Weights of a small mixture-of-experts language model, trained from scratch on English Wikipedia: 4 picks a token, a shared expert of 192 neurons.
Below are experts of layer 2 (counted from 0) of a mixture-of-experts language model. Rows are named router (the router's row for the expert), up (a neuron's input weights, with its number), down (a neuron's output weights, with its number) and show model dimensions 0-95. Each number is 200 + 40 x the weight over its row's rms, rounded and kept within 0 to 999.
Before each expert's rows: a language model's description of what the expert responds to. This comes from a sample of Wikipedia text that the model never trained on.

# expert 60
Description: Inner or final syllables of names and words after a capital letter start, such as R-ale-igh, Gar-rick, Che-roke-es, ju-ven-ile.
router,153,247,246,213,220,139,221,231,210,193,140,181,128,268,164,238,246,206,158,169,213,216,219,219,182,137,123,129,138,188,185,190,185,243,193,218,202,179,164,282,169,193,173,283,217,227,211,248,147,244,246,171,154,287,146,139,124,167,207,209,177,171,225,198,174,153,170,255,271,292,212,193,183,217,218,144,208,238,165,193,273,181,191,206,232,206,141,183,270,217,237,237,217,130,256,180
up0,197,204,141,147,191,200,224,212,183,162,188,201,167,213,203,199,279,192,171,160,227,151,198,216,166,205,271,239,210,155,194,198,217,180,228,157,230,200,193,258,177,174,178,225,122,226,156,256,128,187,211,138,219,270,154,216,171,153,193,231,187,253,204,185,208,216,191,230,216,297,276,238,220,174,219,214,252,245,129,286,207,163,239,194,156,175,140,207,295,250,253,232,226,185,216,170
down0,206,187,241,195,74,129,167,229,161,115,173,200,188,212,273,198,218,187,219,115,197,227,192,227,218,258,280,180,222,171,149,215,239,160,190,193,142,205,128,219,209,200,186,253,196,195,189,166,107,214,194,131,234,217,221,156,248,175,152,213,197,263,179,172,264,227,199,240,225,277,108,210,230,250,228,175,198,200,127,207,211,131,191,236,151,161,147,201,289,189,155,219,163,124,190,196
up1,201,283,140,240,213,176,220,132,230,161,172,158,158,270,214,138,205,159,167,80,218,147,229,206,256,157,160,268,161,147,163,166,157,216,177,159,161,187,209,234,221,175,172,193,216,227,227,238,218,255,284,198,209,230,147,176,181,164,273,184,152,159,150,219,205,126,233,207,221,160,208,175,189,136,194,216,267,199,153,243,155,196,263,248,224,190,195,227,206,233,188,203,210,182,148,182
down1,166,265,209,221,166,225,286,180,133,262,163,191,223,162,192,223,210,223,221,189,181,194,218,195,269,227,235,195,82,178,235,199,166,207,164,237,266,166,179,194,145,194,257,191,212,215,219,148,190,262,214,188,213,162,170,161,227,170,176,236,220,156,155,246,230,207,203,247,228,204,195,193,174,226,128,265,160,162,196,223,184,208,178,297,236,231,233,201,246,252,178,183,239,311,203,235
up2,133,277,169,220,162,214,196,197,211,166,299,130,137,157,209,183,257,187,163,195,228,230,197,164,201,149,151,205,238,145,111,198,249,176,194,173,217,157,199,218,233,177,281,245,182,203,167,190,295,242,213,171,206,207,168,188,221,227,186,233,248,193,188,192,188,154,158,205,183,212,229,178,126,212,140,188,198,227,182,199,225,150,280,243,190,158,159,249,201,195,217,169,216,243,142,140
down2,198,184,160,137,177,197,209,184,212,264,209,193,144,206,182,192,161,198,177,189,175,243,172,131,92,179,176,180,169,199,208,228,243,206,277,218,288,161,182,172,212,109,234,151,228,243,215,169,184,218,212,185,236,170,205,233,209,149,175,205,218,188,114,264,125,201,211,123,212,208,303,187,200,114,145,190,190,199,177,189,158,196,120,205,236,154,147,195,205,266,211,181,141,209,180,195
up3,173,180,193,228,197,226,214,185,166,191,141,138,161,234,181,203,288,200,240,244,232,255,271,284,195,107,203,202,147,253,262,150,184,172,150,138,176,198,214,266,263,212,242,221,219,183,144,175,128,240,266,198,178,164,194,250,209,196,134,181,171,147,191,170,162,154,164,156,249,197,235,194,250,184,229,214,207,196,198,183,321,195,216,180,242,196,116,167,237,160,202,259,222,170,154,146
down3,250,214,233,210,203,224,172,250,214,181,212,202,160,228,152,195,204,280,231,243,224,170,219,301,159,213,213,131,206,233,265,205,160,218,223,271,158,136,273,186,200,248,111,164,171,193,158,212,266,186,221,234,228,214,148,286,214,159,141,145,147,198,133,159,162,209,225,174,207,189,132,241,174,156,259,239,226,222,124,213,236,200,204,204,170,262,174,228,207,199,190,218,205,175,200,152
up4,220,175,232,223,142,213,228,149,271,219,175,196,121,237,184,170,235,287,155,249,184,255,181,177,255,188,229,269,99,218,168,207,176,204,253,168,233,172,162,199,159,206,256,261,190,100,166,135,214,196,243,210,182,202,184,144,174,175,242,180,199,138,248,262,231,218,174,169,241,211,255,232,181,227,191,166,102,241,159,210,181,136,243,188,175,202,196,239,226,210,167,241,219,241,194,202
down4,214,246,153,289,168,189,167,212,185,273,254,187,147,245,174,178,155,238,232,212,232,170,200,195,176,259,170,222,170,171,240,265,181,167,199,186,243,169,178,127,184,265,287,244,142,165,171,150,176,200,203,151,213,136,232,94,221,196,200,196,153,286,246,189,263,206,171,216,177,211,179,177,203,268,219,265,180,191,226,144,134,222,245,270,152,291,176,235,192,198,235,196,186,165,226,216
up5,158,186,108,173,151,175,135,195,194,159,154,193,180,121,246,150,147,225,202,163,176,179,258,161,176,190,175,175,249,206,208,192,153,198,180,233,247,144,242,186,176,164,129,257,187,190,171,206,162,227,190,212,151,198,156,131,176,273,182,214,194,150,300,232,183,218,182,120,225,142,124,189,258,232,224,164,273,229,270,185,194,167,122,230,180,189,258,107,170,298,138,175,230,250,222,162
down5,121,180,165,200,161,164,129,182,184,158,221,282,214,191,207,179,166,232,253,147,283,176,159,155,208,129,179,164,163,243,169,255,193,205,238,262,173,198,148,204,162,161,239,275,157,170,133,169,169,204,157,168,228,168,188,145,291,197,183,121,161,195,221,202,186,200,198,155,175,182,200,189,293,235,215,148,211,191,177,194,214,151,125,275,246,234,220,147,171,242,182,193,211,257,177,254
up6,174,233,212,216,218,195,180,122,244,210,181,131,160,244,199,181,205,145,199,168,251,165,158,192,180,179,169,272,183,259,270,193,197,248,121,114,263,220,197,223,237,205,114,154,216,205,221,187,237,178,135,159,131,167,170,184,207,184,197,249,217,197,231,177,257,171,137,134,138,153,239,207,164,167,174,245,202,214,202,169,179,196,190,206,195,191,181,144,265,332,220,219,132,188,191,204
down6,271,218,188,210,271,209,229,147,244,145,198,196,214,276,122,170,182,179,152,161,231,213,211,236,154,182,227,191,179,271,199,143,158,212,165,170,211,167,214,201,127,178,158,223,246,243,216,157,218,200,208,189,200,144,166,185,212,184,235,198,226,175,211,178,205,151,122,189,100,171,206,198,180,138,170,191,250,139,238,223,188,154,207,222,183,146,179,204,285,352,143,230,261,211,236,217
up7,178,197,161,164,189,214,161,221,199,204,164,173,193,243,148,239,212,192,201,161,258,238,183,177,237,260,190,208,154,225,181,253,158,171,150,172,208,244,191,221,188,190,143,255,188,214,205,185,154,159,287,193,156,208,205,158,237,286,209,162,174,156,226,173,199,133,187,278,289,211,153,194,155,188,222,191,217,224,170,194,263,175,163,181,207,209,74,181,193,218,321,118,167,192,241,270
down7,237,152,168,173,206,243,181,275,235,197,91,212,215,238,202,256,234,205,197,121,244,198,175,248,302,249,214,223,215,248,199,201,211,210,152,185,194,231,162,196,152,233,150,271,201,182,185,246,179,207,204,127,210,226,217,112,234,207,227,173,206,162,219,166,153,208,229,168,227,183,169,167,198,196,174,153,163,187,234,153,251,156,185,200,165,227,129,246,145,129,188,115,157,144,168,225
up8,154,137,127,295,212,189,200,205,167,266,107,174,187,224,183,157,251,124,133,128,231,145,173,211,185,192,181,228,235,142,224,249,179,203,142,215,198,162,172,218,200,146,150,262,208,205,174,245,153,145,153,190,231,252,205,175,169,191,132,250,195,207,236,147,129,186,222,202,188,195,198,152,230,207,204,173,191,269,165,217,194,238,220,139,249,185,148,224,243,181,286,220,155,128,144,143
down8,215,134,221,310,176,191,219,145,283,264,163,126,186,197,178,216,201,122,201,142,207,204,216,142,102,171,220,202,229,156,190,218,186,151,166,124,191,200,173,228,168,220,140,163,176,121,284,277,193,176,141,269,172,219,151,174,142,192,171,229,177,151,225,166,217,220,247,238,224,123,184,131,214,200,223,141,189,263,185,244,289,256,204,229,220,168,138,221,162,188,229,241,226,187,275,136
up9,137,218,292,151,127,177,251,185,239,189,189,148,111,201,207,236,205,222,186,155,207,203,229,166,183,174,219,253,193,237,224,154,193,214,224,175,215,174,184,197,220,183,279,257,94,234,205,248,183,134,225,220,142,208,210,192,188,168,142,202,260,174,163,135,152,226,200,167,229,179,222,215,212,170,230,204,207,220,220,164,224,207,193,195,177,236,114,186,267,134,247,231,193,153,160,230
down9,145,164,211,217,234,208,134,204,185,181,195,155,135,179,253,237,265,208,208,167,147,223,242,190,250,268,209,202,225,183,213,156,165,195,230,179,197,201,192,128,219,309,211,158,118,210,225,237,131,202,215,201,169,280,184,184,142,218,218,205,189,227,103,152,263,221,189,178,162,246,216,130,256,164,97,217,202,166,217,180,138,210,218,264,236,147,161,213,184,179,195,288,225,136,227,219
up10,184,257,171,204,238,217,116,241,155,115,158,197,150,274,169,216,191,190,184,90,226,152,123,203,183,220,189,174,124,307,186,230,242,203,183,212,285,199,194,215,179,262,158,210,245,205,194,250,222,230,239,183,182,264,193,225,176,196,214,198,188,102,266,224,245,246,176,217,282,181,202,228,248,189,191,185,251,226,200,212,172,224,180,169,188,187,163,213,150,230,224,232,174,146,206,187
down10,185,311,188,245,188,232,173,234,145,93,262,187,228,228,150,177,209,180,194,157,239,207,92,246,156,205,172,221,199,237,207,224,195,232,181,250,254,142,171,194,205,194,199,174,231,153,186,230,258,232,183,163,200,182,192,282,247,176,211,229,139,210,225,212,173,206,179,211,260,143,190,151,186,131,224,169,183,217,150,171,205,187,205,216,228,209,217,187,207,180,101,205,251,190,236,196
up11,190,96,180,189,222,248,137,186,184,214,180,141,176,237,135,213,177,240,210,137,218,244,153,167,162,178,161,191,209,224,244,167,230,154,155,225,145,170,156,253,238,165,174,248,227,188,273,227,200,249,232,204,217,175,154,234,143,235,165,179,210,181,182,134,224,252,146,268,164,173,191,216,182,184,224,232,143,274,174,214,135,162,174,209,180,228,239,148,216,143,124,232,150,155,162,159
down11,210,146,178,192,164,235,145,121,210,238,169,202,132,151,146,205,164,171,223,195,126,229,241,230,239,256,186,116,181,278,181,215,209,138,160,206,180,145,179,136,239,266,184,205,235,207,237,242,242,188,270,165,216,143,199,240,117,222,157,123,192,267,222,131,242,173,221,245,163,198,193,211,196,180,223,250,210,204,185,204,164,226,226,203,178,235,147,137,206,143,246,163,149,182,207,250
up12,151,209,165,231,192,175,119,192,133,212,156,173,222,180,213,231,251,109,154,185,224,203,225,251,300,173,187,294,117,234,173,218,164,214,159,156,173,202,174,235,187,180,185,263,140,227,201,161,220,167,265,218,149,259,112,234,186,136,129,231,150,202,177,178,215,219,250,208,226,237,225,142,282,190,245,215,157,248,172,150,200,155,200,138,242,245,200,160,205,299,240,182,172,245,238,184
down12,203,169,200,255,202,140,163,159,189,241,207,190,174,188,141,190,198,234,173,226,261,222,186,304,246,207,183,243,169,185,155,172,271,204,221,218,170,201,210,153,241,234,183,187,217,202,236,259,194,220,211,178,225,184,137,238,211,263,223,223,193,198,219,223,201,321,193,182,294,147,255,156,165,222,169,242,184,235,209,182,213,189,198,172,77,193,157,150,190,218,170,186,168,257,259,131
up13,182,195,258,198,271,203,227,172,236,132,108,175,210,177,208,260,267,214,192,200,203,292,169,156,210,155,191,287,216,200,221,236,155,266,186,259,251,174,174,244,109,142,222,208,212,227,263,197,189,193,243,170,149,245,167,214,171,279,180,181,192,163,187,239,191,163,176,173,144,195,224,257,155,170,201,191,203,248,174,176,216,221,235,182,218,163,241,212,203,120,227,196,201,204,233,125
down13,212,212,199,243,316,249,231,206,242,175,200,171,187,164,149,247,202,256,181,198,196,222,154,122,235,212,159,219,220,195,264,196,123,180,199,196,207,191,169,185,113,265,242,226,120,212,232,219,233,208,167,201,185,191,233,156,197,89,208,181,117,170,128,248,193,234,142,179,200,266,166,181,186,207,166,171,215,236,185,167,236,173,181,175,225,198,184,156,198,58,256,266,240,215,230,190
up14,162,247,199,201,148,199,237,169,245,177,201,126,180,199,149,202,132,233,168,182,140,157,210,262,211,151,217,151,224,203,180,207,154,162,192,216,196,183,147,227,191,146,200,330,247,205,135,249,160,158,274,161,234,136,229,228,164,199,153,210,162,93,218,194,149,232,123,151,223,223,291,184,146,146,251,155,125,229,135,224,159,231,226,212,219,192,196,114,246,235,202,220,269,184,160,234
down14,288,220,255,183,255,204,268,205,167,243,268,221,234,201,121,184,206,235,166,167,181,197,201,208,151,147,180,199,233,145,202,175,115,171,236,180,206,241,229,251,225,219,193,237,165,261,197,234,272,194,195,207,265,175,213,155,198,187,165,126,196,130,187,205,242,209,265,190,235,231,175,173,177,204,242,151,139,214,239,179,163,185,239,249,183,176,240,239,174,130,175,201,230,196,253,201
up15,164,212,205,219,283,182,259,207,223,192,262,266,139,198,202,145,104,237,144,234,227,201,260,158,207,177,187,231,187,173,196,151,245,139,178,236,135,191,222,209,128,239,204,208,156,154,187,237,166,236,136,230,117,217,207,224,164,184,206,254,179,214,105,202,212,182,198,220,280,178,293,188,197,182,210,234,187,207,175,194,279,234,161,197,208,281,235,203,221,215,243,309,212,202,158,248
down15,205,184,201,175,296,295,257,279,176,237,190,179,180,208,220,218,149,227,185,230,206,192,204,202,187,189,197,205,179,190,225,208,218,203,193,238,181,190,230,244,175,192,173,224,188,158,226,135,195,257,151,213,192,237,146,264,168,189,195,184,187,255,120,167,167,198,191,225,167,128,159,227,212,131,190,257,228,165,184,152,202,174,182,275,244,188,318,198,230,250,179,209,178,153,237,125
up16,163,199,247,237,168,200,159,221,255,139,178,156,218,235,232,184,212,251,157,173,190,213,247,175,187,135,130,131,204,163,258,227,155,220,226,205,249,181,186,210,258,229,158,147,212,225,198,209,165,185,176,232,195,260,200,186,216,248,228,190,208,207,172,212,237,185,217,223,217,235,250,256,192,216,199,268,169,216,191,246,219,167,161,205,322,184,205,254,144,289,140,216,203,190,107,175
down16,198,125,156,217,136,227,216,110,158,240,176,161,199,221,206,148,204,224,174,159,147,217,210,195,239,186,125,202,251,204,243,176,310,147,203,185,162,191,193,200,187,142,275,255,176,163,241,187,246,289,229,266,189,269,209,249,221,231,179,169,207,203,236,225,169,261,214,218,199,140,173,221,192,167,155,201,210,169,138,153,222,195,161,242,239,146,265,169,228,219,213,140,138,147,215,173